From a checkpoint of a small mixture-of-experts model trained on Wikipedia: a variant of Muon for the experts.
Below are experts of layer 10 (counted from 0) of a mixture-of-experts language model. Rows are named down (a neuron's output weights, with its number) and show model dimensions 192-255. Each number is 500 + 50 x the weight over its row's rms, rounded and kept within 0 to 999. Numbers have three digits each.
Before each expert's rows: "raises" lists some tokens whose logits its average output raises strongly, later layers aside. This comes from a sample of Wikipedia text that the model never trained on.

# expert 5
raises: " and", ".", ",", " to", "s", " of"
down0:477502545567523509488451568437479554535553606546509530492626471396452474558483464486544490463466565512368560537581471549478545584491450502523618566542519428465493496535603474506525451621450518
down1:576603457539402464561552484474688515430580564532533520488530544447499513491526538461461570488553435580435518461486445567569482520470442487464523503454512508427506508558498527534509462563428497
down2:487491494463465522467549556571482502547428514460503451561449509548476417502483403527414459499582575519574488553499490551424473510512591518470428519419540570474514452496503610562472472574509413
down3:432435562565552506466481504482487474491464450544492473533394491538471547424488542495525461396487499494437515513487469507509512521511572508416448582464570478529461570539490524514440599556454512
down4:557543522458510466515513527464549537549465549449534422468562531570525445506473501479396563526533579441364504542421425565508511520566561475561538430497572509419582603523477547502443550569458583
down5:510507562489497461507426465437501411552520420562518528503441479405499501552575503519553535562520536483419590524490432440511512484417558581457485511475522423497475453656542510448507480492536485
down6:428593480520465499436514500382575526488605468532556583543557433475545425654532461508454477473453506550453492543528425526490523475491570481430473540410465450464488515487496476507466439413532597
down7:514542520466448570463534521436488489567563510499555469571508483426471527434465533520573465542541460493550429525531515512512476502498517513441533458453527586536466493557443449481446493483560482
down8:479437486537456444500498503491536445561529498565502517572429430548511550554504544498506425433511440539561550537613504535440432495393504514430526550562432491557492482590431512508503506469533585
down9:534467469415583560485581522482407514489499532525522496478527481403540594562457490564493481489474485514550490474443457441535597561489502507613501473432468513464596478412502532530431461530486532
down10:521472535473499461478467470579503577478504688518521498521526422489423488544491515437514552496442564465451413509477474530530510552521410549423465499567491517459479473506518458408470518511477459
down11:474468537580439475407435466448543509394446522553495575503508537504487514512603483515414588584545458480518531527552409480535417526582570544438516573500466377484521511587523388514439467381492468
down12:448544493404480486439380506526497494495563535507536469443442514451531444544523498515466403393467548456425469492488419471590346487539420509480595586395511421501426517527474490468467566501444525
down13:485423502509493502565464448424461453512487611513510474516444541531443468411440436446416505508513528559426402428522485450582538502529579498439531542367441500506595456440542497476501485455515489
down14:508471490388469475396438500427548497447481429464464456529419506551500589479480448461580571486459550535460441531476544439445509495443566517511553486491483569489569588528537503528493493548538643
down15:428503571456409458467453576429457572481438568590479517536535553467528499439365527545559615521556513473455476476513544448588552585410463465520474497591477510524518581422517565450408474492508517
down16:502531466458463512534488491608576479526488601509497506484550485480458500508465554553580383574493507412511590537520538459551561547570467438524536446540643524401404536504500606565482550490497516
down17:438519488418527513487530459504550454610473489471497433497488478512492516408547547448493422533517439494604567536434449544553564514432529454524467514458503540501554428522466485530474568457532441
down18:559453524462529516488456561402470469457502507558448501471514490545458518448533561516481446517460536521587476551513542460598485493506557439538531498571518468518489461465564452483423498455636469
down19:402495413417511492515499550489500479536473550587560573497495452520555551489521488447490472564455478507487503463373533458513446491518550452489527492656555515514529520537499524426541433394491530
down20:516550496535534574493512539494563456447478520534529529377316587488483493502536505509484505551498556511460512486482549517493442466568602519420522506517443587526440474452489452507443516512481509
down21:554507596487534563547497436507478485471496419488541549533538467551545527444520521547529489516516478499405582489546608423574429484407484529516513464530451545481500515549524423475508394556408503
down22:501513461583406533474416435524459476401498419530454501568435571511501489520542469515455532482447499509550520485510524526539452530552483450479407596478491514540520545524528540487554548399472536
down23:513530582480474452522489427474487445490615461501445404499401494469461507636428417428457519502522540520554550490481501498565513545554517545461445579465545500484431399588481456464558591493525423

# expert 11
raises: " f", " s", " d", " in", " h", " l"
down0:543490576478540635413525497545391483569515546476515458539513534478527489464475425428504514483455421474509559419605597508447410468514497594482503504443485509478464556610505550594379474522454504
down1:529531456564401521465482474495564488526594513442571553551488574495497526581539481488586435555528471471566380477506475536568444485511528511429527440404505409527560446483528549535432573465456550
down2:419444564466515460406526528539450525490504451510456452449576560510482481562453472424432518451513434592583516577516490599544464428481532470447562471529561526502465536483504480486448458515485510
down3:513572526573452542495520447532480525502462494578396449645478561546482454540515560418513524555526449569584544567556417443501455456385468475455583458499550544508532507460556523469502430538526384
down4:539474537460478523512446511436527568391464564506553508503499548555519488561546507494519502507542500533381430514455482502489400521509615488563571589512474554529469433453435528425437527490487442
down5:493536513462545444493553536482498518583472472575461518455469508490575497589455483534535463525539439542429502460583448450511509513521464444463527534608533484509544447622472431526468500483514520
down6:538576469466505431462517420495417532494490549461441562473478549425464595384544502515503529558415467526554538532602508473588446503433479501506429472512402521506444515477519543450522539505466455
down7:503554590423529584558470437552527447542484470559543545468539566488522474544571482504619520479501551482545514474451512431494397446526454555573530433445500524511498421486479475472510453533519476
down8:480499508583532476514560509573497548459418550530514509504585446467573527436475503578515520506534452409456329462477508502500526434379525540485515579457550505550460422425562504575552483439473375
down9:459577497443456586513430461528490505547512489535554566487527481518428521477450497555535547470400438534597498486421475427521515567532486498450508491455534446496463546487490513552559527440531596
down10:522511410463514428512492448540482551477464494479549581505471471452528558479470543481440534554567559470553499565541440489537429589487473426446476456450478534664542490466415553496549476469524453
down11:449524545446430521497391441512538505559486554452473515521519484381565402493520504575470602551556484543495466469566470551475506547498445494469496560556495543501409447478507569508534478493505548
down12:536409579627412508486511536516511458466381492392526542440498491457541566503586538520475584522473470485490554506440439577409486495467527549456449491514567416453504495409383524537533530540518556
down13:488464550532573527479441496476568561544531658512522482507549533517491372498428559594495398507472423545514562509477530532449555591523464444508499468465483545435455522432500480549424488543511503
down14:530562394482527548494472508521488440464501569471521445446414493465484571411543571430557512525540550467592484441413483534432470437510473414487440464512478518554438480495481585517476441449441447
down15:505470501457551472463510440461482511449489687537544542496609492524403598503540492556545402537494452552424488386515534589503486465517485441458431581524472562414492562515507445521556436525556507
down16:585520563582519451566424483512433509500517459568562471505427510578567490540524496645458556496539558520489521572479435507503481482420506490484453493512478491491486662477396529497547502549495501
down17:476509506621513488498533555527451509528546500436665490454417472433486519460551484579479554456512418607500465409446562497511541443442487501460486448446504441503524455501467402408472486487514526
down18:459460450554495443576471455441542371574477523511513444439404518439486532511463581500540465536556439557576493381482496576464509457523469398447469466420434433523582526402505519563464521524531527
down19:525531425522555467495436555491498513512465524473517480438543473425520486532581519448454486461499552502477406536416415518556528493435578542495570453496484476494494406491586570533503520580421528
down20:503538436519450513526520538461533560480470603539487500524582480484541460442463556710548517429526520446490475477465462590479470509469520439406548474520554451485439481541466486524505526536566529
down21:510527516482465603531495583552498431454444543478459394567536524500524491564497444474433475488474492457475540492474420497476400426519536537499493493494515462416532443525478497467529530454494477
down22:561492466616551471532521499552492544540465442506483541488569531537520430489504477462459506469510432547424443564466599500499558399503485499497531558533551407521484496493435546515529440500478405
down23:600424550413527414510486548523454513450469566546507505516489535499547576404501483370493475561575519455441500542490500470537518557473530470566506455618471577491477450464460478565524452501580518

# expert 12
raises: "\n", "-", "s"
down0:476546483611501485452408589456556528499535538710576502504448456438463533551445416439575413494435490509464591540461612464589474433490473463532544534482487447470453483444503566556552587521506489
down1:510542405456488512544452438510491486545541448569433502492469400499549467488554363521513472397565416478471472487508439448431501490533501625470528550476512584513504407531456448524548524527555570
down2:468558528570475534515609513395536483486506558517400511540534486538482466570542511564442501487566566482536512490543499510494575446424366454560543625568531423441491581501499587476525592520488483
down3:534476485480367491586585483449365497567528453487381590484545568437471547388559535456509541462493421474509526504562454449476501492539404543513531568545494517579537526380494537490495561498446456
down4:495482604552474588512495499517518498518466494473536552580524543548569558507503499455500523587485488532508490464522481469475514505485456553483463463575466458446584602551401472459484435620422501
down5:453532431526526519522508541530501534512455540483465420549506464486447492467433501501486515424512579518538492466547516595567569530450528462525508480504539460509385561493473610428437597494493455
down6:535486517483533555507540493479529504489446565516507520486564466480480503412528402442497536482565548480487524429493526554447577458485544515515467555486530514461463450510452482521439481504487518
down7:518496424452432458529558495589553464493538494485579493535525543506532445436550500479443477485535431527522539442506500514550465478579535410462466511519566491458487523519555520452544526438633575
down8:625499512471524477522505442502543513540491451451499488466506448420459508490449471456485525578379487417466475504548434449400434532512517481510561508452591490446418487466538477452526422439570489
down9:501457520458522516517499515576481504543482562547460444539513563462526545412465546437515528507522516587446587441442482515527527471500551494496529462471547420497480449489513536475454579474487475
down10:623487469512519496503430487448465488462505486512594449439548628426544573407491507516477412490477549512589513500488461500519510556496512548530520541543471495465492597441515545458442519463481501
down11:551556470464565501462498485485464524432607498468530523452476485593507484470502419558479450507463452471510511499476528462552479605550539479475412573493517487539519476544571484495466569472442533
down12:532419544485472528504502528494483491536532450517498530493588501447509520502522563517405516493570572512502531379530533501572520409464503536451523398564408450498508443447435509488514503516497479
down13:495480566553520530528487568481567417498477547486452470526576449555376577423543424463431525435531516461515536533538534490393471435545479504505434559457581530447485467487613473461494470569493454
down14:453486539529531487520473448555389552468528459563428514587511469604414379437456499559561425554589451549480520491556494571469479510477534519535459432567469471569521461541442483443495412457476428
down15:537505511470534497512585504422386517511514547560491502549475543480538505529504490533464531564508470592524541481506411456402539424629468532497549504516581512472550517567421498540575458444587541
down16:595553508372446482502512604471474501451514530532464580501467442493588458548456520458578533375524483481540501580498539455500441509504514502507454473509499443579515466528460538499556510461554483
down17:476418435525495498493449500492519538470519422470464566479613564601373441445522437533537415532519454453488451553538531511372492622485492416468431501498478437581469511394511580561506484561533542
down18:404498575554474523530464544443362549519463513426552505429436413526443495480553541554524492539441561551503579568478433497486532471486441511422508513471481615476470500565434456476434513511470517
down19:502469465517485366491468556537538562561581524449519459430482477590506484438511512472484442553450629560572513524547462513517449487524450542486580513546510542511471514559527532470477435511501541
down20:536460572499449486487457536509507550518467513507582505499511455440428430411493478472557590512576453513544521581477520579510546529467536482478517545479477483463486604562507504506471505494616405
down21:555540583509419567511526485514433515501532547436507487501496561559517401586480550437557523490560462501514464543451520508504450538476475435564486536522608526469590491529470572427623588435473525
down22:580584591469551549429446466553463545526543386397409495467561595525493577516392550561504560571538509581519524489493553483538524520503508517475453454496559542502457489454464478437573558498464474
down23:503524435471399533549531470501461483438494469516488494499579517521505557496508466565506451426522540484445495523602502524481490514521517499430457528565421515482412534559471452501470553465509511

# expert 10
raises: "ed", "ise", "ast", "et"
down0:492441553613491553580443551465437485468539559531498531545506496624471481511527493552478532522502521497502522486463498446545522478567499514517518541548516491509376554584549447557550474445510543
down1:423560501553411563610507513523559376442532476500504430473533499503505435560470516539555439508479475549447519584537642446541545376387450544442488443439560562548510518443488501464500536560563512
down2:510512566530521580484533455514598432451574596549446519541538415484566558502496582462502509515453606480588440518485437503441561533491500424491564586517523443428545457497561466531498575418474519
down3:368480477468524535572424611566532511538544508530511491550489523527459491512437538383414471585499452482440461559490424590512609537610561438428478507453481498421562444470541499512519448497503493
down4:534483440530580562519544488493446477497562390553508461472451503508526452521401498396509424465490489485544486521449500466475417438483494598435535503372543455460580507535493574578487477489506516
down5:464492574505441499517622479499451566429534532378408536487447433516512447537440436502452490479504469501360592447560434510510448456474496475475459539440554520440493526505556469585579476545558446
down6:416524479465560484508578486420432429506400508509423429619503564478464518427549603536508461444471571465573466494565503523405434577361528491529471552555501499544419543535431475549575477458544583
down7:370425445450517472568511463544465522420552560497473451414497460478518429439492478482503538405412582566595495612525514553499439518549556482571475387537486546533409482498483476541590579580479499
down8:514563522474550535508478426420501453520382451576535502457524437529575524482558434536506597511436500543418496511469566544430532541569482548512412500600492539512519480436546514530457561501515552
down9:499562546546479523426500482516514505538479477517624501466517516407493506481566551450420490480471452515566521509411501502486465478518491469456545505470499589428549583560549498509576567438536475
down10:464472552546472509440556401515529426540586554454544603464482507473543509467503489493459359509513542478617505494546475398472442611440539458466501522505406487427474417589542435535468512485563440
down11:471410497604467495535553464479478558514571484502547409480438434456452525522509452462504446489445462456516446496475494493532525602404547576499573452476517505419559526541540491415450466498457542
down12:554543572535460528491570480506428560432559456454530484609592482514584517494512520545490482593578479491460498494531518499488490488567555412538509449547514519545469432442540515493467486481498592
down13:521568509525520504377413422461526464420550445520464512435550495588451466431497572484517473563494510529485493477480551404487477530494554550469527460490422485515428454590432516510558508421566494
down14:512575575519558561514553468539524501463545489492527492457469475502579570500513480609509413563488546552553459439515546513493488560444504609572476412490446553497512482517532477492491484451491558
down15:442536573422522495523432517435452453581378447402522442530513450471464541481483472478550579525558430514458504485494378444495471466495550446510496526491466495413547475436456406509479433479503427
down16:536520504470524521472563461531494528551457575414481511538561511486447426514543592491467526484507577547490475509415523447484574510511500511459536544491475554489600504559450491400495490466464458
down17:537466612485503510469547462532491526485529542548503547500529548435429559463600474545460486477505489518491541445556524422549579597543538427511491518523531483436439476457627454619488457512498484
down18:516422565530574461520541514516440473482503547488502537534517441525455490518478399471535481415541505515464492457495485488521534607572528451595599471390573488609535544456520538398456483498565530
down19:492530427471504479508519512501497602504446478477445521503457510534476500443557590403467550560522385505461489554456496418508529464574478521514348518493525512457469539436448483560553446481473572
down20:535578536567513587468559473478505496527345465418507476538482562605557505494485499554447536492483455480449454445520534488531514468467418565425523504558513507465479520488530557429487469530500516
down21:530514511479491543442506553492479455481530451542431546481514464581567562499520578547509540424546552435528521533465435528469512383587496535586502485503480535523531462494388588509492527475434449
down22:521521531523436540492507463493520451439507486554459488464528529515463543512556440470409444492435456501588559423549398534494491457451459566487470626461450514503536456580469552509617562423469431
down23:507555532451425476502545519480455489561549610569540542508517474486461520511479479515472428468475515465462414562500538556563469525555429424546478465549424433553479580548494469512454527617475662

# expert 0
raises: " or", " d", " and", " s"
down0:459429523472447651463480634464351491616503621500564524489545515534575490570598481511546555478473575410472591567439580491417428436503572595526497496468431484427545508551463439525499510467491481
down1:487470494489461527456488507434554531473549577498494509559561567533446549432573622512567466446486421501453508532548465502551459484543537583501475587586479606446453497646480404492518469494413543
down2:489564463507413580554560451499306565518482569483500386482461510571496560465527532443440534476470472514540505457459513472428501526576507560409541499501531481563424525448588490519465527456546437
down3:436527493506551527507541563466546548437544474502425494485516539423359439396482460481508488538508598521489577492476529515435558509541518443538498464478426488516474531400594453410510511441442496
down4:565476570467436450522474522465507534403477477439488433479436489550528453432502408543506499611423564487498545479486508574540506607577519492495470515489500421542478419440399532503603544455475437
down5:516477524489505422430623542446435401549557462503603584454542443499434481485554575488566576470397582454443485417573514546595542521514493498518490535555496493536561488485551474560481529522448528
down6:620508506427486497533436489550521529586507500439450528486475457573539509533500495497459449474510452544481588528569491466406453542517513454483403538528473490564495496510489472597494521439475560
down7:453472511513501416471552519467583446471598436508403468550446469427562577575501465450419502535406516443462412448491476592457478501500530606496528481486433485501490458483403452500479547477528416
down8:477504555443495482520532538527480522581490452461448440469470495465511661525517508446511444446584479492518422553552462515420419509506511544522520506534449483451475514482438471418499520512438482
down9:532538505463478583493467454575349507520506550496485493485572582538531572573553433498540561466504451484426380515444514513501487513503501437464481499510555491478443500495606504501424498442552524
down10:493470484447458412459442439473449504507548494505461531528528497470486392511497558553449615492454464484567444474523607609413449527459437488426560581447542471572520498564434471453482465484556469
down11:459503482541485519453501437570391496529466477474507618490549540519493558555537435498497552505492427545500429488495489552550436459609504461530541462604518435414419531389490509517503527505478469
down12:458510489463513517481535438544480444541505495595580436434500505487409447528437474466560526447444479488508432561476465478443515552460500408516484531502576505567413465584475472560440580514529492
down13:561595487408527386506510401475441508447501406488476518495426394523486518476530508504473450474567523538462474462525445550547474485465478485494509455484454445450480544485549478501489463459430442
down14:541525519494507518481563507509460507487594552549489516475439569408436567530522460519451434401469475421571502498558492495491597472576578516491494615549522540496390496490455501513527522515447535
down15:480531490575483499458458458585479472424576518486488539572565469453494532516487482487559544465551592510523497451532484524447470495607420523507441503479485589482514527477453566521508510548450424
down16:489401509552539538601562541529514533471447526486484520438484524458531497525484457603557481494487520570546518535470463553498588339538558557543548474568468488568528494491548488359492437588458525
down17:538562457451534525452470529536438454522511380459471597511447460496487462430448428631492462530500465435580464468517556497399503446404463500457479494463474472473464555475504585606447488489483514
down18:451521517481474489524479538529435537531554488543485452549433460525500393555503408446470503462471534525539569521451615499475537587508566551495476573488460586553560465490455522560480536431439548
down19:457476468527511482528516495517543545494527576462480483431541552430504500471452590519586483501542433479475570491519535528474508522556489396589536476532455487561543498368514521523530416517550553
down20:396504474415621548511462560567604435451407525468432506444534499459471438442561490513555486468559500328330552487552516539462470512488536517544488476478388521447489481535417396431494472524524395
down21:526573578504550457535509514453530512466508504641572553492478480453498543500445504521535520466447475471452475612474640523473486517478640523497535557441630522609435500468547449434520455453473533
down22:499562489616578478405574528470486407425558543572439531513600516479457487470582576564524587435572497477486465473498448502540554507456564476487449486520553450544589532519529478507399449491520515
down23:479534559400509315451506511467439524543513455599582460570469489508445456471486424525504465463469520486513456489529527485525434533612561509512408518518540578494592498542456485497518450515527501

# expert 6
raises: " m", " de", " and", " in", "at", "er"
down0:561467437514484491524616484450495517438491484534479428494514476396540547444610558468524454556535528517524607470453526515494439498492522547531479527473447459453426445493517471480491450477483499
down1:556518494548427497442550565450556375526486477500558558599468485552449528467426472468463460519417558420445486522523493495557493530399528466443511564413543538480484459533576550550543477459491503
down2:481551527455524539463504461551481607435499513532512526616506493557448545457556540422448441539428490470471410429461491489498469554471490445469429528443475499420538537567527485445525431563544567
down3:494483502566536516461520458508469462540456505574488539526582611466560471403431491558449466436548551526595527517551449470532519485447439438526557521544569513528412513558531520475505468524483469
down4:513567481479503545527487594550493536457464553543504559582412512463504452520424493475478488507493467467521594524462480402543507468455490520472501452520565546513488498495523513548544432505455524
down5:518418570535507542503518506468561505534466535479477482441529454476512554475514502523516464443525405504597559500393462513457520530510575537561471479496541533388449480516451346487424421490433523
down6:488493422438476506514484460474474542424518509613479558576561422462486493602460477418531547520494528473445501535560503447540492489540488504540494535396404491501487594464526470477513452510586459
down7:528452505401387499474430480560515462535508504434528501582440541502494476527616451508539491609456533477571559522536457540538525498545561513445419531441536529516501440496563535497518452398465485
down8:589520508451536426438474472464522548540493506503488501420555431402594498546541500393519359553511567453520524414505452509537483567513468590543413573612491425488472527498477479532510559543496559
down9:461546555470465497474525545517462550563557432455584453550605520465450570510394522480517605555505494425550418574360465515488542440513528512565521499489485516516428411452485558529487476495566519
down10:563587484457557499485480448459471368469469459469459514509524536496538531441483502498416503518491457506524460357582485535435537424456544566491501584617427482556535470504575563454521581485493561
down11:542464550453540519543505442500499577525544484481432516580466545502528549582487561416563481652490431486468501469461504472516472394506449440426388540475518456477509541535592502554470571485500488
down12:479462462391521544458521582470469534566437482557478505517560485486405577460496500493537524545577460529594499445600482482486504431464549525460518532469432571537494500502432519488464455497475500
down13:478519494494495514458587441430489438513441471469519387409537468401524481437530504522593563407549510462513542457580496477455492500457455562574442559541513396489485464482470484446577469519505467
down14:522522471491477563484503451475551513570459471497428455456543509510436469573484489546451485544428522481555464464397500525477478554471392468591555409665487497530474539370520482565536568468507515
down15:528518552498506443538574565479475502506534528502562548417517480440518539494477503514515494474507470552425553467477447484569450548529492487508445570528469505469434525551457475470481426507402400
down16:494502506510499434499449525537483479452492546500430481504571535481524416381469488474476524536434439542529511523569489468526500556404499473487467502549516486600466415542582549473464534527409546
down17:457471499557603527440535533487441494524512420486470521533479459537508403550566547579488549520562589517544537622431439469557426441575431531501511435477502496547536522526487524559497448541545530
down18:448549413496450524427539595461473466539626577502508432516493490437433497522516498497486512512524487389474513411542582361542510494428463579548469504581481492426585450480515496500481501452485563
down19:542556410536474396471505582444485517424491480595438467558518548490468505581431519585448510493512544455508443530508471473513485479488408438522535522490550432492548497531519501578495538426544490
down20:422499573540521607439393561499439409616450574530532482435440484544513477481512473478370586562561514508553504535429436631473454551491493555572570489466565457480462534495535494508517418539475501
down21:454596495471545489487479507458506539466458476548543557471477539492480642549469545514574479542462534480493497442495393485474548435512572469479469473346504528554484551455475568506478486469486590
down22:463541488480424494465535543442565506494513474503479504493449532508515542548495415506458589490469517519560547514452447513496489477519557491591503536489532569530514550618500549474484445403471463
down23:482442512458484641586529554419455490443632488419481563626576523494502368532540521507455564497507457534437507513428497479481545555524459520466390481456474518527494442469477409440500511406510508

# expert 9
raises: "\n", ",", "."
down0:497488576508528460432459487515481502540465528502526621501434473449568448439518549491439596531451539452451533572569469529429493510609548504525497556454529483534428458502522466528497576519498549
down1:587540444521505541546570487447472517524494612585483456438428433546401393583433550420457548465399567452564522567435410541489545536402463538510482496450494462418444598465508514503524565557500474
down2:463560483466512458433518578465471554539520448529459438413559477429557461559556549436503578559555512508552522558547472411545467580530534564532527483534658507485517437528509534541510490523519491
down3:516452477496486528498470520463501495622486472487527400498492462534495544489515448406520518502533549498469484537494590501479454450465402423458502484495405546425576539431420450454497460533481513
down4:590547553466509519436511527531570494446480519525481500627541562526541471553511536521441563486548453436522527442571439524495438533549464509594562486472487531468535478547473526466501396505490567
down5:459503459476456530540501496469410494427435449520439565533460510557550514520445465516477526605427476516536444523455509546602480530442529457550479530470433424536472535463494520422461472548634542
down6:519429551597545483464555511460472522455530464433493518524509468537516430463551508543510500512485523421458443477556470561567488555564505517484565475444443477500531470430520577413522553474526567
down7:442443468392508591560503410542552491468501531440502534527463561519528542497433457497452500483515421536458490503418489512487433525483516531403574495582421467409488452521463509509482488542505510
down8:571474546456509467434476479459588506504433551483433537524600528367550628548448489480432458538489453547468535468562499480518558452573538502517550433463533431581542450593448459550481425585496550
down9:517477470556482453524453587647469481548589476493524458503525475573530498583464539447578529484481485529552531480413466487484457473480457472514540494499528468457496531394501519470526646523475515
down10:384482496575481545489554534468462576429575501456510585480443439528485497551522479505534555493622494576448579547467487488551484540437568437426489567505543486560505433413503462489472559479568495
down11:465496483561483461526572463526374553453569514523487469531477488459576554476496545390467549457522458539562513599487461516539411495477605545486507545527525542440501494527499478565514489498521402
down12:478539533443412459572348451468509590464469535523515533481509458570566472468568485462457501423533565478510546538453474435501467544430529400447510502452550474425482469480507473449396613478442518
down13:463544487516520590429539549535545596531487570466503464501529490470503477569533430477403397517449448506496634513484467572460543497391507483589551590610526576534480502462472565497520492437532549
down14:462473473606570433521512528443470536508512521415540524468405444455457487455431491480507527505496432580431483512542473460487556481518526487410461566500465476583473530505523496507440563509526535
down15:429553503565507474563534539509523531470477432518495631506490551579510464493513456516560555555444546560538565464549558512597534441527538403549458480433519503430516398602546444481498420474561570
down16:455514480540459569508560464522524537476507469441503502509471482519464570416483551534508549537547540529539465532507556514547529476533511542494564497435630438489557467507417611482442624414515606
down17:552456512554490496506474506471479367498530475614448458552491596431477553489561513426471526454434514510557564494446507455558507491448499525519469499535465466426456502495526433539519525496441448
down18:446405562414462620478486525474474507429499408518578431521499474495549599550569485539506497488563457587540536472548642422457526438440460513485509493471415508579483543567456485479449440470503544
down19:472494498511519558544492463573466577496458571546459496543541471477462509435452398510507459582502530485528450538543414589496482556559404450586481516476468458476479477472517446492545488611542561
down20:416418551443474438509511554539417589477566424463465490492482453566507417536528486509429498527482505416442447554481436469508505468493528458595404465512501592450496467537497404421554461476475483
down21:481478486472540615417430563478563441516498495445497507638481558653492453487483535514512478485538528460449476475443507463501492466565505485494467460447531403600501462540509567484468506612506435
down22:491514473547458490370522505415470465541532457562456498497435528467494464494508568493598561497451504535487444574511431458493552526467507551484434525445397521492552558573483477584512523547454512
down23:493434498456556510470473485479484466453522477496493508501421576562463452433542474490487585452445498517513485458466533467534479457539432442581530547541435462541478432504453520529497496538461481

# expert 2
raises: "it", "id", "art", "in", "ou", "or"
down0:550505398497467479619501541557424571484508627498488578503518500548561508525435477476485536584540515407505465464581426479505539540529511483541517462583462478507480453482513501471489464493530523
down1:443552505497488467516476440502557526553482520515470491489577539377504503514548537503472503521450537461500429420518537461609510463545539531529482591534513523463451623544439511532544477434486470
down2:422519439594541561473519538353502519517541506440570509531451514515414492427553460453512504539547479565566501504542566516429496518525475553555454470453438511424575446473502526496512538514463447
down3:485563531579442402552421533546437499448468515495490463443473441483573473524507508559625379512580631457432539548509440492444490527510533512532483587525485592504488419574474473490422530517526488
down4:583495544516456540485526532548522470438435473476521502476379512586482496468441484571599551447576431510487501444416459522540430486478451533519530545477478400556512398466525440529542466530460574
down5:536534512550458412501609434464528489571518550564476512622488483501460429546511568461472383486484523564481588537447518532548521536527522460526566492503475460503445486528484516437493514568544632
down6:426468558457491446534536512444416532524495417506487519512566546545517533480448560536421522505509513344594460480513509517442505541435458487546520562446549482521424538447490499484476476535526455
down7:432528530475552466457431514569528492556473546464553525516522521527515549533563440499546480526587553481572494524560518534486502544417394554540548501590484529543532508398608513503480518505489496
down8:443558517514601553444431414539511407538484507540497497550527520437538453522535461486602480384542532613465470467504505485523485480493540480450453530477456488421447443573521464464598597398541523
down9:538611508473497523445494508493415520523512459492552463518511525405589533472529521444510412450547564444556582464563566581476533485502529495556526468486525471487482543450493503494481490460541469
down10:550501526439446517459431526432516466508412464500404425500452514526502519501507589458486509536504460501460500372454519542478447459457460538509530523581477457515491496482443525641612517477483429
down11:504524572539538551523521489512536541502457488482569525434503483479476488529500523569561512490457398557440488577601443455477442463438517531508424455507444562525518572479570462536474420584492472
down12:561477543503525528544422439481505436492440501514445460485515496445539507551433549435503464615582528460526538524548466505442517493530438527519502469522483457441467525463453600550554376459504620
down13:531452398533553502413520429498533508410494625426466440557428497503540530490528441504571552426513527511484483538501410556547521608567459553540556449481529453605507441454512542594494499554394420
down14:490556419535490567495519457462541599574476494538474479519569530479481531496515444382593441456537383536489548452451444438547531434521542383558519510425497580521518500409499463470536419495503422
down15:528458420617546437473482518492482499496464465583473437543503478390517479601575587510489424459539541459407460554443519467517491455490511454462536514510593505520477402501467521503543562435495464
down16:531491454420620497477521492524426471431538564523462503456496559518451500498493444521501485538434562534577571507455538543531404438492532468496450529505332552476510509576539498388455486532529385
down17:532439419465538524538477559471452446524519548560433433515545514387529566494440489452494468488523462423466559497476509529503488581486473563556470505490545459636493483464539516438432542479483481
down18:526477502469422427549426550501463491518399476450477496453518527434507525466438487582548483544579427452677437527553448449558577525625590489492510417529501437570535475461486489515577492522512438
down19:404447552515485532444484473524585438480505507527445511477568566393450500489481472517544450513444467515443557507524583510493545554459486490567548443543477405534582528465410555590475474515464509
down20:425502422402473453494502412559559442497461495558451435517555481609544603460570424500542511527501471452547532493484442582518473516489485526539503488521492416535388447444569530526515446466509499
down21:445472467516526453469493695494583508513480513445455462448429586551499449573521484406421494487579548560469538446515507502542526520436468411546526435486555470499551437507409457520463508489449520
down22:462465499492519498516452410490483526469565527444516554586526506521490554502551406464493558457447580564500487476456589545513516495489583493536516573500492567519527543502552518471583452483483505
down23:420633507503513425448462595481446590482572576570512549475457513584447520456466519526491568536562525440446549526558592435521474585504555538575459583515507478530541477626482555537485550524431579